python train.py --n_experts=96 --d_shared_expert=256 --activation="swiglu" --moe_layers=[2, 3, 4, 5, 6, 7, 8] --routed_scale=10.1 --norm="rmsnorm" --norm_eps=1e-05 --tie_embeddings=false --beta2=0.99 --batch_tokens=131072 --seq_len=1024
Below are experts of layer 3 (counted from 0) of a mixture-of-experts language model. Rows are named router (the router's row for the expert), down (a neuron's output weights, with its number) and show model dimensions 0-255. Each number is 500 + 50 x the weight over its row's rms, rounded and kept within 0 to 999. Numbers have three digits each.
Before each expert's rows: "raises" lists some tokens whose logits its average output raises strongly, later layers aside. This comes from a sample of Wikipedia text that the model never trained on.

# expert 48
raises: ".\n", ".\n\n", "\".\n", ".\"\n", " countries", " society"
router:597534571461558516544420446525576484467454388510438424443446530584472477539472417475455510483530407583493514527597566509409408511594490385503565568503531496522412549465400471553448507472544549467589523457525488485532501534505419511516451587572555493491471423513439568483477483449473547516439454506502566580497523433546452548526474507484413498505518549482453587474466511438446441432531424539469449431446552454549470538461467493592513519560493571513453502445502515502425449451403510527545590395555517449554496498489543460535482581599455458493487452570564531480515539487476504596445439515528530526487549555509560470436474487478445525500429493498566559593443426579518390404587507452456465503521469492436479450555499492534591561448523496506529457549528464456452554533519427
down0:521472483592490414555397502514522412461451534504462474498554416553456478478496479629434573528470507434485510525531522463540523460472461477493399545489554498421481563475478540474508512495426475534529575568438472414516500489477560517517487453465586472505478495514534543482518587487462558535541433561535414558525556502546555421560512547504499518545492451566478492463445532646500493409530537491534552371480438579441533515458466551478467396467481464457499621512500481503456544495473448488477437489416486551512499401526562445459476436534479573417496526544484584475567433474462509533579365456526460465445541379523531506443454522501440511513396453447545545464594471490429489503503517589531478599547498502487369480492518467463552573488440578483495595538524506383520476570488425
down1:590439521492481504597506510493440630576422582402438561377515504511462528505508547549521536535474487526588471561561493549437511444523385516577504536497506538499524566461428535393468456536488517551450452485532448493449484537504456453458534591490507518575543470485448442509472532514381488471603504444513547444430529455485438591516478481488384438457520501431410505529451560436441424561471542478488499423459521468526524524370548515488567473542493481430474529463449476457556526457411559522537517442560511416556524569487395436526429591541440502495577430544522411525500517508501452536522516524501557587479502512422448559443523494467442496522446447462600566546509490539491452567531498574463487449491537457493495526554502422569527552583543496474462571517555497431457586441419483
down2:487390453483430484462481550587516499535401479539557499483492482512485493492495580538392507499476488504546465523515441492556529578488427489488410592605536515501571539436557498440499543565580477571533491470543548445510518442373483569499469463473451498513502464456482508477510521534529479415575541464482476490538459455459474563554499392551458555537485553474501446497472535557530608507530515454592407596413552497469544523408535495512490424518547524514530409442442441506437548512487489445503401548514527467519498492426577499438494540539513401571426410577521575510488583613430501461460491417395523539531546490589457502445466568435467423480496475529554473539514513557434510543490480467494567391459439502502457406480411441462469549506532545500546567506492456604517554541621444
down3:464536528625467507505541534498489507486484491408436448580463559437424439429436479488554442385534625534484574418491560480542496499500472386539616403408492504453536460421507606471471433375437493444581530548435488455482499500448542492438549506536528498496534464498533527543435474551531552551454420490566538457464552529587513625467542469510439509465437459489483479496507475539495484480534513480485529438567533505578575539446575533477473580508625471489516512591421403418539532469556436556555555580445539505483487464512611472458606483450449597476553549499486530449500503425506573461491478518623515518473457533477514482548518457465556549469472528540525494528566530485525527458524568553522451580461470445466520549487521586534516519437473555464535455426538473554569466529493473
down4:408563476553461560514482470549576492461503518540508414457505487507471566569411560474458504510536547517526536491501501417471536530457489491537409509437517514528527476573450458521512471501543447406484463460548424587557367565621403478543469513469500409557503487444476541419516514493582498407457519483523466465464512561565388614459526419427453527499526492489481533530545434417510546507512512438470516537498518494542486462499544504464452517564461491552521516491438467461509552540594472513521465475445484539539507538468541454457498507453535481455400546470539398508576446534428548467406564451484525472494521538445483483495447443501600519419495420499459434464479582472572510463356383531571454435564583538514425451580439536573529502482516497607498509470468419495576521479340543
down5:394474519419507558481414552541457554578567586524454477441503539474565461531444471411537485496470456571463460456439492522437487407518528512497473526483457554524468424499443471498418464520535480515497450455594466511433542520474460481561461596489396443594532577626486503429488472462517460480474422422504515441491459494515461568466472493440415556473414557454543545464499471541479489517563510592471402484526543488427430435467491503610466456429453467574483553464504482531433473489456608430524482482516558441428540617534507575490431603439540534511518433544477474545503559524553480594516527504372501531499454421361486527475419447551449493523590506560613582499519481443538525509495504488513481461489493478537481525560451473511552472554485475458489588461459523597396508506525486
down6:531549508543502530435579535532474536566475518544541502548480428460516464536619419507436526479501423547587510467544374521497390459512487390454463528525515534501472471507580518458495444536487474511412525449550555550533594493541496426477422531495580499496443486529415517471495491574416544563370643507564496517512439527582579488457404566542437457562524495536510524481478442502612465540500452529488507517494408519514496478491465434542470494574521385501509602491483475555623384439526440500478576451441493451506529546456470412547482456532484551421529587445540519582497509471493515567505558453510541474506486566429571396467465495561487476556476566369458624558470491533524545561541463502411473537436498480464557485464506529519503507540434477438479507516520460536445494480463503
down7:470585462454404394526516441515436567582454467551498479439496497444493510452655574506342433455476465524541568560518581453487551555445388469474369507533511503409567507517560546544457557514463476489497527408525502440421487558493481538518416495541456547488523488439492527579525456598445471551437534568491539463537514503436510561447411429544451541498450447466386508445490487471599562408480493505566500483446464545499519581508487504514482486495447491494614492511483556519486522428523516439523479535490537459472610472482514497479537455513486486551445459560580412519513464476573481547476476529528554577489582491513630592490485523454515385461457461519542553463495535414430556518524588515523513544513528473538450442467457504516464476543507520473582524452587494501581477599483454
down8:437482504586602529479483439545492455498440567468505543519456445506500395439591558531532436511489528530540438544519449503548469508534440491477514551503549517442479458479538441546516637536506425499407487495432433472487524517600590533504547540426454422485460539570460390424424517455519408497546544514447468477553443453375482558529519613526528492530532558542580537569475492543551484521467494514603525535507417585455477552492560492543555475508503530468514520476471414476469498500514557447528557453474486555476572480440575467602475509545515500556547494470425483529467474573459529553518526544450468437430427456482516481499356466505392518583538517522430483548448479622520514493528588484443473529582482563545460588487470436642412500491502475492508468497557531508371552519511458
down9:453524499425437422491472512597520501450561511503522452586534460559473577409473685605446473523545475452396463486466470498530515543436558511436448505528501539490485532518523479489480469421521554514598550440525457490435482517476493552556538466467479486472481467512496508375521463446507489493548545467488466457534507551460505594484487493538550546405515447574562589490447573508499611539464574510567425523354511488525456498540407484514519511470457451422637534508532459567515472536457513456587441502500485513480512469489526583505543547604486496466455510534538468615533493563465456528536441484507561416545496458459476485445481465452532446535547558577468459488505540483407356552558498482487414504578555512455549575506515444416394518494518447466531497562527521552561432557599494
down10:505438468514411523550536545486525538511500439573459484536579549417450529491534506473510447474500437577478565571434506454535438595425450443522550582523489538489553474546492526407496489432423514536519545550556448549535469549589381524558504507552463567540455499391451488532440466565555476471450481534540491504483411586532576498548513496551524377475586427461420490518521495444503478461546464532450463538527543464480472493567526480515446481593544557613577466582438487464601491594533501435535549482566437486459513514441530451400566443454483429459482472521559520417584467429489588552479445476455523512584440535527558483466561518452525461443456518532447524525502468447462403472447532493474563439529455418527404477451445546405480531559513537438482554455479530587500534609422511
down11:511455495531562621478431488524553532500498534528513489469486419537594501410416435437485534542531558503505523459509449456598507468486477501412398538486553463581548484433499522520523518480439581531512435455445601552528466564425501505391485539441558487487497416444429437476528467424563400479536512559492425567541467524550511474546566485487523456517433525549495498594442567465619546570460431377499556522473443548427526498514508578453443464460458467562538540463524521552426447565538448512521518465592517592592497382530495519506561496487447504483501594495567465492467490497498535470554392590528481447443614469491486441561510510509447502503485425470536480476473481505504537479514478517398541498546454596479571491505425439548571456463436474475554560500483497417434470520608415
down12:501460493537544451560458472469394462464409518540555470464488510517498451530484538600514540560557467449488594485497535552519448523542470520447546529492502573478508543426483508533494530576510481537545588560526477510487453365504530554572467571547506442371503382556570595523612523435426512467451517518468489556578463472477555490570561609517381496540509495538485489402472498540620527506461472505486533548460462635474523530460475444450438399513501516532479413447541489614435485497547541505402471439479510402508456458449521586501552466545520496483437494525520576525435548456505550507410540536521475588548494522598558545542604511479541563482552504415473559492498511475489524466530554496520518566477489447463644460424524502473567509488444461476591498500535520443573492477561455
down13:542461496562497467384583478515449484388522509386499576553468469507466394501515533492520515531456573499582536454483503552459436490497468413581525394475540545497494413506467476449509524524512495441516431419471459483500478475433498491481474458437428523468482599552548470414465578532420447555555529514625502474477506524469482365491430612485484491566585501550535572518478454416517460528477513484488542549510455563548484558537432450554526501526561490454407475475492516481484534413507575504565515474532470440486490513543425416525445493508436579480615488510484538569561541539551432502478510545434523540508423464453567598473428475532535485556495539460541634475502560552525457501456566521469523483446495528403442541533507458565513610532421490485519413456441432584382469426502529
down14:537548477458448526419507457540581490464493560464533485481564505567515471615518507532497499482553505503491542535581460463464553524403488445535606505466402490534596512499529533538515538492471422566561561501555582431522503526507497487517474503500433474519412477481526557526582567496588523543483580567413418434503472492395393470394480490465466438591492540443446422482627466563474505470444497546463542489573489481533522520554411466412494485564386497524379415508522544445532438556457486489438570429493460417517484552479454475528467514534441552483464442399553519494465490546409521580354510497467540546537460515514560561424533518473523478483501498543498515480498466430563473486475534397540492521505522446513444518416503496501439587545470602504453523485463505571621577515453432
down15:592532551535563505554496515533469474481533563517471485562498430403488528471514473487515518469536466504460512498520444522499520530494499468449576443489450544537518518455392450585556573500423479485508475456552463572438423480566530559525518410515417539431433520491455530478478557533533438473449433586607424559496550546486493514502407482524624453465466547561594493581447540482471495465452447449534543556532433487437467564545472579465508405559554430460513654537498498404487502512495471494502531552470449453437535549458529486412493430402540462415571521410483405514517441533493481564554454451452522470525516469547483565562493525492556471538498530468438424440561525563540433473412439485627493522538479534489424606490567543465543466599506571509501361561563504560503494461486552
down16:467440466445475595460522457491492502564623586496448542458545498441511531478561534414488500504474561550469525504516474471549536489473541413459495561516534559552538417441474424532590441481521437509547542485590512550426485592578537401467413484538478487578477462475478407514501513484446537467501543516494530486530470533474418505464555496496416420485521575562390462488518551538504520552578445498467522536448485534476569499523508415454436464470440483470524470459470473494471492533515500494350514437521492458525565480585448505446486437529584432556581444493424523616451508526477547476487497480478548422436585504494498545424522522517547524462475444522444516485436530488471489443395534525513465452560461475548538621438388401486517407369482452467444563543515634500558489618435518

# expert 22
raises: " in", ".", " |", " to", ";", " at"
router:458534432574605495481523581543448432505525581445456521499503478468481498456423541451441525428452488346503487526398519508545514533455536480506478540558564473451557553389532476491466529442507486535519525525425521446427500498524483434498478502465442505510445516406533510484454512552448440498421541403516486485472508549527413555413472522484451553522426468452548384484516524554465625537536526515479548533556452537471551451425422400514437557501587358506524521512488506532564413454458590435471515496463454578496406434468524518504452499415444470539545531506589451586403378499465474534494533500520492442513508442516448468423440529478478542507549550464406473537445449533468460522472541473452494500460504403436490431502461461463439538560566508544427498563454414555600471517544582
down0:505525519514542490478482477402490537484438485477437509495442459491528455582563490471518496636421529483563475506539456503469546550423535461477559520469478482532496499443458528493481595433519447514514534396522599483534547448515421493571442387427475458522531649476466504511463446545474444540429440405543448508500548490460528448492561498490510569505479480404492467454511453508538516401564532492449463515505532507489485585510516540583444517368509565486505415444449555539508564466548606512404542452504392560467530473491515474511545506583513496412645531453418463497363475412560465565532596497450518436421542469485497482521544458605539564549553505480489453487514492626485517493453472519433464399543524517482516523480533459458434508505456545453437515529520631548527516482501575
down1:517504392464552406506540472436437536505381439477450529485467450493454475586515474409453518546435510460496438435512539536525476466428460481490583543476532540516474498529418516547463560485527603484442549531447495531591462531499493597529486506425416410506502513503472436388439387476539552509529476476418523501414550542505487492452495522478514538500495424536459571593529587478455510524486535561506412442538480386424466541536513509480563503531509542494472453454501485505474470478484441467447515563454508482428545496542528392515576438552597514392529544551442505478486584527461377482510511527396466561576454428518514438475483566533545485445605586545599475432458562535474545528526502462530496495585551494522572433407461474463550517567471494402524598529427440488480510410478551
down2:528444576478582476483481418524465472556650502581481416510525529458454464514484519469451463533475518517512504480492411526570507552536466537492511555335385522562528496547533448585486485562453509551622493534552489462597486463545524521554565535458461500563456551587484477552454470495426471547517445478442424593521428524508586568587511523528479600519512462432638551432557394473493408489464487555517453540462511497530526518533513460539451494471475516532543474538389484463526558444505452457487520452600474421454549555440537496448501476493504526431555446571461535570469479508546500485559440488501468472535397463594503493570438485537487581535482520507596555558422508417471502532597432479474529444510573531529502539458534535495408538434535492546458543581423506593477546483500518
down3:545517509499489416543665587518461545480556468495531506509497451524494457500462515493491508485530482510488425511473572500509446542512558410454410424466471460461555515497417569443484441628614515436519544528531517538539589429475483469590500434533441454479467444547488528513425485494543524481535493584468550515463429524591508502479474372552481483477468497479498387478550395532448508445532386538526524566460527515436423579484536514538601491456479516555521507478446475508573479511513538525524465467605502520546387480568499527488461486559504481470415523505417467471464529526544525488441438444440566477483577555502517482503554512418501370519510518397476545497424441514572486489553512501584549490594567656485541580441452488518485503548446480521523490430545585590455605517553494
down4:436525550506513582552513518495487524463474445518517547549398368531428530519403497437470515496420500479471409427480519626532473501550578467455533614540530606517542424442472503485441484514537512498450523515436531507577410559441479409425590497478413484489470462538433514511413459434543514496503407520598482530499467499556507509522555531549471456480544427545490464555509515539514510489602425484520443464554462494462478469440582483562469414503499473521491551577475451544575494514587560379492576556453508420510476526532488485480521591490490458533471488561498445482486495522597568465444508432520540512512561511381523599383505490527436501628411474534531559483555445508480441438419383408501587507513553581520569534440521504501495590478509453528479483479504530480490474542500468
down5:450526531457506514511523524464610537571576481505485525483545476412527464498428480506599471456469505569455607548514524474527541551506590563436320505464534532486516505552491529565497512510567407510439538522583531512460594457507433526470523552511461553495430470523540509489438565497532504589463541570508566484544528584480496524510428460495457537469450588596530477510535521388461455497459477478455408569472448452477454438531446517434460554486459507534345426553446534489496535510456467531587486437488505425549519570506620508467459510406466543441506529520556483456518467503538505478436431515548529560517423509462464439443388502547521451506532333412420519604473503497443525473486497558437522463585481437532497470473478523505411546557417512524420500461490465421412498526482489
down6:461426532611528506413501465455496503560482547473604487457499592444513499534544467562467455392526551532498541491479527512532575511453599562503506502368466506516495462493507544493422578538462521454521449454481510503461546445523550513373525549516524563585537484475586606541584521483578483496585491412406533528522455506450561582491573463514517575590557516461477448513465503510560436488471486375536498502453398451515535489504484498492531482589531526582504608515520486413442474636561509482621463482488516463477520501483474461517418522392495464457573468468432413516519506570478547521564539531543552466448471592500479462558540450479548547569556488483512491497457563492460500492511489590555476537459508538409417518444586564553510430544491575457505526436528513419452570554495587
down7:525443578546538497482490499455470521527535536536543496454479442446505499453463565435482468474539551405483619462539446504409573436422474597548549438470479474554479505576549475564479534404428488504556506565544485550568485457421446508500525549369530448540542469568456502481486379485477484537465483538430474399440496442525550639544491489521558513500511436502416402458510474525511517549492549416459486482469439429515488439509501496477510544561430425572539418468510523501563568481406533450478567673562585557487528517507502593503480489501500479491553543594447513542510527480524444511579444505535421431565521521506541517485430451549444524484495526538543544372485495519521518429576433550476534456522552653525480556573518465478548544510491507539408466525513486526556512529593560
down8:597512511440503537461481429476530447451489477581406556539453584505426541497457470502527533442536526472587408421526474543487506442487487571439572512583467421408510432520497508536505542602547486548534441527490474476556525482522428497509489504526458460484467539420440469512554476452508472525653472487494476423492437551484523510495504492477531491482519511365569483432544490493524520430470573467455557459482487545524478478599473442678584509393501516466500495483298505349496460413532527477472503421540456488587520535534531567548567517563507404454519526459480488559469538494503472500532484552445420386565424539458494474582573451530567600540519529487528511480546488426536513523546513485626531496519534530520508516393549498533566545523471513544510468514460512492487545487512504
down9:516475453461531458430477471502485463400510550525469567457513537461481499464502508444565442472611478408531534450454436455474474512483502512458524474562495543504518494531504487542541538484591422569546510506554555501457525542513429492618494496513559436511412578428510419440485468500398451554489515508531457426469545556474553399547531517509376508577534442503513439456524464521492547507503467475427574658591451397568460424538340505487420529526505430402429484597500508550483475477497578508535435527496455544582562549516569558503536478506479480557464468528569442548566496520452483422539516436596452457478484538474481576509509548481470530455485563593484345515482417513525524602502567488529491430420509489479498471432551519480570530451533542501548512462599497436517513542569492
down10:453550423542461427476449484490555480506455456520566497475520515467496543497553571570482539541535398507481500443548536515528436454526377462441540455460509526505382580581507464450464565546573566517445530523457497556548468464483521452497411530452508494441534506541478414539569482496498568521518554510410470472520498499445524482399454549519607528493396524452480456516460519450447497560436442564475472521531437528520463603519439504449515568448510510488447480406465468467380483539490424549396489501452540476562596532466490531543585494397600521512579586476475581554503417377565501563455569597422579517488497542553512515533529513557569500506549547494610427421474568476483584472529426508501551513514409569488567462458571546458488476441506462510559560477455445475490436441451476
down11:508489507534488564444512563522478497454576470587513534578514492454453509526544444431537450487368439584469473477549486597456463496490550514526573420521606506534520494490550522503540517444487472576453488505588501534490368390488431473514539482530418541521419537534550537521443474502556594560502536530560552429489410514479537501586522507490586440558473552569472489488525492545487506462531622462536543447521520474480560538518421438516415496583520503493507504409386504407612512443474451549469596505538447510553525555578437552455467436547565518574455495554534471460556493550523388436426527499527484372528604565561492480528432494508510531463531464553507474426557497452473475454496505473515564448451500478541576628420459523438553423413554444492447515530472470519535515486552507
down12:606398492543561508534433465528413497531493540487505471463398503506494581538553585461458506539573553441526423467507509487451532465484568485532527479512464523495495418426490469500479528475469552529589464491460492395442472498510515514510510435501574490536509539518429598418526487454440457432492473445490502538452483479524515478507584547485508522538521458479419515484532464607501447522538502506589548392428585574455543527454560503447546450599510534442610589481615496478606463501499549466463497515519420443450484429539476441513513577575428390525464512596490469565478486539426523487572465403426382485489507507460498598502543496424455541508469468567470559466583433469557431592459511445553442540542567586457467542467478538569589490500589512429514577508449575561529523515518540
down13:534506459503543517472585548516509459544416527564516454574466588481443549513470462522565533299494581521452520511442631556551561473474515488533530506382565558545456485556499476572479534543477463403484528500508450582524557535490512568438589564473505560516519491491539509474574460442548565591517508518391502507561407519485452535496531426456413558447528468524468452529441479489504542467509476455538545547491409459575460463505506411519516500539444462504525540544568521496408425521484510476573529520457582496470485501512504464535407422488466514517515610450482465482556522489515533463435430560508467611442392633440470523462548489503525414542583472413496497537438461461475490429483499555573517514487445467517400526450511534547559455615488566458498499413552499475510557542508416
down14:514522563482499474511466384498461535479426455503535512590520572576471577475545554521594476516507498463432430406639424467573539495479412469423518425387496518512460532489445461543471497523506515473482453445521491584585475528437423488499514608615499505489452513409451549535547481441553527448602465404473462532461510465430501504488433540548422496503533445570475469538417474496386462547531553495513609526575477502480526593520495559536463519517502533557545521529463569492464491431475463421498430666509506485445558571492491561563455424488520526491476534496573513570464514486475611522504519538553494475447525496516438548515480463480580445592392500592470504476524501448501501539525530542458556475573581546554463462500465553440436512545499427482470441563422500602575518486492459
down15:465491423540558439503463447443549566383478467527511491457614457424505473511522486555518500488430469577509542569532472500458556527430515509529508532534497498551475522513501543507478603411466498457538498484503491581522459575489365420496513355489455451509477502489475577514613469568474490443500451525413435445601457479460503455479480531502549522476489536631475430472540412464405563547427558491435486495617472514524578500491542523514535475567571520510485442483512525438504534409539473506506635442653531578541586465489523411492506523507513546490494586534483600571506539539505511562516531501462552440448549497512500497493471546417414526430541592504521462470480501552399517451584397578536499488457550562504525575473481536419555487503483436426461531545562470572514499509498546
down16:488548525572438480502501489476505451387566573483538430460541525416515515495607473493457397494353546503462560509471470478392438495484545473526478483390562504542544469530493524500595511506467545463523466465483507632463505481493525520575452491484543545484470540530450523499486487500453552458442519576500482595462467479488483527431429510501522472566536528462519519514454586556598510520552500486452495504572563522434526558553567550372542491408540608475463542543500551566454540516516408428466478469479442495488535408450439485473491427495516603447536453519445493523475475529635434548506491502581489498567481589544575544494448596464534445451521537443483493614479495465509400506521444476437554513524521486570653496468478529452483511429439575380422456496450553506542498437520443

# expert 21
raises: " and", ",", "y", " \""
router:447517571449612572500488605443540505531484451486513444512466547461503476497436468458513518418496482612534610515500484485520461457544557473563546619442471521508532521499462426604448412589455567520506518443501392547483520467507499507586518551476572458530465436524450481480486488447510543415489530585567539618520563489558469458494563439583548413558482543463494499472490411451521527543494452491487482462522547467520485490519540551524530451453436546535485458394449513554451496500418474527571505462649458507557580514572489496485476485471499505479566513529460485575552511541380593440513432527490476531476500575528494543552442473508469502476457384464534413555385585605455465480519519472510453585535541487551552462515457432557510370386470517497530450464501531442505480538437422
down0:472589452501475410568509479460499421421437447450594550565501566523446481530475461474471496401421434442486549407566513492421456512579540511582477524490511494524575475527566498460513570509556457536521470535618571519520496447520561440506524471524415457479436492441517476541489399504466517475543560471489565469500510449552551470497582527592543489570427522551564486456505467444433541587460430518490459546505450421462557456537491477482459610477595448419564459554462503491480500475477452399430482508578482479439468628521455399503508462561496540554526498523529417576476548473604468531488501531483470512562512485493544472481599523488470394398458520522582449546465516510545565523515491469470453398463529565416566445414569464398445515425518539482447491510424487520460487428575457
down1:475484416479488470421556440510472435544455487476465425486465482510603497399516445518483485502465593429493523524480448541476574520554608529571444461523433511438515555482433489463547500560416431447478430510471516519449568501581434454492419516525537502494610536495485519510588556623623479486574530493534471544506481502525472549425499427486443463489495475440534467615507575512516570466476524502483597386419502482502487507465545400507603535524477462584401456517451513555434485427546494518559486469453480536466380486523478500510506456548475498436519462545529617517516464501442559517585507545550596510488474560455464470553468549499518508449479447471511529491473545551476534540370490594561524526497471444611459562531567515502425459524562481505443460508560498356567432416452503
down2:491452481476471497475515545531515447610544403528442487520490530537615502462477575547446483491443488492491504484342565581453535528517559527531494446557468551466510455435542577477535514549440556472571542478529427500458551435585477453549435532485413478585643496518509558554599482554600525475528530527514487610537571551486534550564576531547556469527394526540471436608510531473494559458448566562508566489497519534488462488530485514428384532548493515561495596526483387495457479574493502478527446425535544433510529528445519405592458541424569541535519540492455473479472512425506478480498407520472375532448522546515474497507400446446477546495523488402522496533473525512494499450488516512472512565526410475565455494525518582530474473493518458426526468504521537502469447424349591
down3:462592570510597507496426527594537610515516451528508493500384519442428576512476583552538481462502500524484477562555430477485475446477499445500503492432540575522413424553411485532496511487607511520427461568478455462538450575489473493573533513529523503485462583563430491413498487385499483488512400417481485482486489530496594521450424554522497422442470492587523486508435527454519481492519478523578455454532485552387427547527559502607484434447530461569558497454432514569529433445423457475533517497469459453476508542495431580430446521505458468525534518532482436490497478535517537469551503577491484410431548574438524520424494485441439569527565464534519447556476547566635483475476468459473571505533601507571544612582417468431468471515502440579576428559517498481461541578479460
down4:565455539447555503472407405450501520463488449554436446468440476551468504450481501504545488455523430466531560503544600509573533583470518385517565525448397510463490502516512441452566424478460524495494477424516486497489581500535403489611473579502511531521450484509482489503499460484485511539478468463528482486481520464458515542549550502476529543496593407529534475480538495617451429491334590531408492505425476496501521548462491450543551403416425446509395472542486514469372430408414535508529543588501561524514559406526554516570547574513529505504537526475470544520465502526402510473463498461518529487487496485509409348499533444551514479607664489380530577496483509488449477504490496520555590466517426469597497583503491454582506486522518513557468516466468470475448490514558500
down5:552423573492538460471434470488484452614502560434538516496481581441403513544507462395494569443511439454473548476465568483484420541489494502446535495533423468442447546495543444504552437498540490499577443474491554496515487557498457421473484513500474391483438498467429435414560493490566562476535521529562458538499473507529537365509570540466528445539459511388468392510438480650419514559572563558524468596496523602533482530601455398498400467499442496496552461566546440583442477548487491449455567544580496501534376532530467509490548491545456486554527509443507559501424586506525516499449474558544508440454506501511559435573481466623467501485500500530513444428467431444561564514580522415531467573549480490505533497513481553476516457552454468549485471402501512482582543541580542
down6:389468548507442601523566468497503511545570600446522493626514565471494529440361481442505495547505528486522425516488544482551486544513500427525583502567461498513443536510498465440508442534454442470513509504581392588518519486478385561567478549558567457473567477580569513507516515535588596500535489455634483539552540515492427460534465590516458540460449436549461396585586458541514505506590480394454453504488465568517471586486496568489500536467498572538504442602467484440519624519524534508536486496537485534531508506507571552527466471463478465503451576495526569400539459482531501456511458410452515571540532502416503555522492434533502550510471450400529458484531481510583472548478489543495549442653386518518566492480500570566614506446482509494570497483524512492460559515468506
down7:510516466451473515433592500486435477485460430451564488445533545412544545539494594358470510508490413524421580445492481464540499464423576592568481513441527459557500569541491550546522515534460406428498471432456632502413581470430535608396475563505530510528455522523530534425476536501533438582523470473498540508571482422508541473518542510422498547529505426488489546464530412577572433576535415501487524578482431488515554469518482545469593512479400458511460540543538612439529585485573475455435506585536458490521482405480499485554557432484483430398501519527571591478539528484507428488462516525400489577447486519493470530471563511578443448564527492389464502528485493476470522490529552516453387494510476578443592514472451525561445478478508473481445471503449507437440514552546544
down8:477457533541433416492543528508550497491430524467498556519475509496516568510410558609514452446538538506556458375497545530451565421505500472519458535525569597459522491493441388453486518552502481518435443464413487509415384439498482419564445488503557464528360524451552596495519508485414464497475425468548511476522548476434382506534503468561452529489472476501548498502513488408495470573563485567498517495605448548502513522505493465520523461468519553561549511462531474491439486569477534419529469526402544518435523513547557533496509536495608519564511502554472488577546457499540418563437555582447542556469425405623432434435550485443529445487454494411547464509452495524498537431537463474454431613558586497398563507446495591425491412436443504468540547463485457481510591500454519
down9:503404469386620521461485539509440503513517599501501489530591498451554526619560443433451390498529437507516524423549454511558473525460606564500509508480447517471580586457522487486586476521453523478490469479504450504463474493428545523558443499485535479500373565523471511544467497511600440526579546583672445534579450507433564375503575501509480485601462465375455515567537481503495486489479427474486466533480399488525481504511447504516542445491420492514495506503430620497460545515503498488395442508462467563492456500545508446538526493492536472429494486507427530507593504579520489471517493520468498513535485492447435540527509573488484541504503603445581536557449449436585561510544529459487372577516550475544536505414505538511534542558509597481492565490457571465606506442509462
down10:469388534486530459515405575479505530543518379413554550526472534495548506508482427540512533553589424444599478493455414483421504522534463515542514464562480524513553463571484375453545518477531527423469444575409413517418472475540525446486464376560556507490476478504537513548430433525508509549506538500455529479461508554421529597469486527526434457566545578561457361480448536540500536556537523485439491395602440477508442518433564517509483515514491507409604510508413468595455518488522459499561536554506533483471582527461536406516409474558481492487633457537419510519536546513512483516521512440543525509586438429470520440523543442522521503586484472458570519528472571481454475487455617500515545470418432428551443442503582401489490480472490490500437502501498465458487594430530509
down11:457459607580563448560398501563587582428627458514527487519529517513517496498519486554489473493564510541497513449543457543446512508480446555401453482513549573443473494528535506557480393526507499556441514494379567530518615563544441554501508473549503517571510446536479566518501508494670557510526533486526546543504482449522454513564522421544500361537515483526400481471548541552360476531534413585519418509554502430507471492476497550421465449440465466572582508407428447447518517511525501501511467405439503545471528458481482476448410487513488456437444497571515451431503526432472437482502501520442557480550567552522434551509424435527457410513459492453539586485514462507520512478500432548401426517528534400486486554599517468578490477428544498532528519418495483529469433566544467
down12:571522549415543402489461422495476497518448494450480455507660537459545479592582458529512473424498433526513511580549475517533604525497457454560567481514537464529541480491536598441522466486411393473460462451536536470497567466447491491580436525534551484455490484435539524508458453545637543448491603503482504567607547542561355415480579403527513432530476406538428514571529526558456467604503420577472526496443466469441483484515482435468527524452482572422603435515519569546460554423447470429526470548496482516442479515487411481474546430497538533533539464438503485458559461495464586538555463573500544524526402491591480540495504634502490520427458551486592557496524501483494533458456554477491424443492449505458471494457551536590481490563463532484537492469465464480525487512472468
down13:561498485457450559469476516470433538591478535558480556512504393559522498434528550473470475516548491505458498403485502501446464590619562449593421533426513525526518550463473512499492573550480474402560478475536453457536507494541424545448492526467504466473456555518501466507475419579437561479551457514449424462484404553429527504535476407477474522469597495430554390581380469447508499431500499499439586528459575412529497382617473449454542569492525458374492464480481465443546443568540450551483583415504550479454428504524491558515567513596489524526532456532435568536472385542482472492449522491553545482552515492415497500512482506427525496504530552457433519530604435555508524535445513541436508575534389543545602462443471462450469482433418519516471449540488492451552515437540545
down14:528525499462424542497563479473508510506425410413405468445427528607499457480415521515523481481459527456437525426482539606519455550528582469596500416454522509536546492466469512553519417435457541432527463539500511505566464550515467447405539475475434642542579488488519461500574542430647519358520487469474578499532441524569616502524591544501476509523508482423388510576494523470531433496431481517440408423496531568520515503525591414435451569545466577537525428511439512516542431554474492546510547438451517406519434497427448536533561456536499505602500492465543529502436569598484507488567542457564454452540542505400556574516491576500473497496498442537520505567573489470528469502472545512499513472486485520521450518567480432558475535493533596469447479527550563483593504473525486
down15:568571501587463572505522580580433481572522473442472508450441475538560432508555492472446367440520474447449453414485540463440549499568452498530471454487561557551543462491452506505385464517505554426550589498506570504523470454471531498384477440530508528557449419596483499473473481549528509413580465518516486483521505508506441464432441507558488500547510521475471481551500503491499443378543522476549593569523509460466547594480460606424480638484528514472605502445385531547516514448517485425602434440458455581519505480551459526476460437483537524521449477514577583504552392492496546550525607524457484470497499524497510494522501523505484412506495556447492485444542448498525430474496527513458463522488358472485550424562450499556434580480423552569545479491496501350518492413496561
down16:498490470450465454425516513473453495438484547507531486523522489480469603528519541472517556554405505475460536455511526478489493509564563535541468464582383421538523542445550478502498494494518466431585502500485550513407524475510470504486479484437478528452532580453500534452529479523499513516483571616485497462522501550547479458574608464514566417379548483534514560512495426501521427432521447457522522443495506482521517395537449552527456471504430405531625480442509494537576562461491491538438481595599556484507571556470477474507524444525485553572434522557415656456438583569435499442472525524542421494476406437418586418537499479530600499520441579536483484474445549485518506469633489592475419641481466401415545545457529499494538452438478528504442463599503469459486449448499495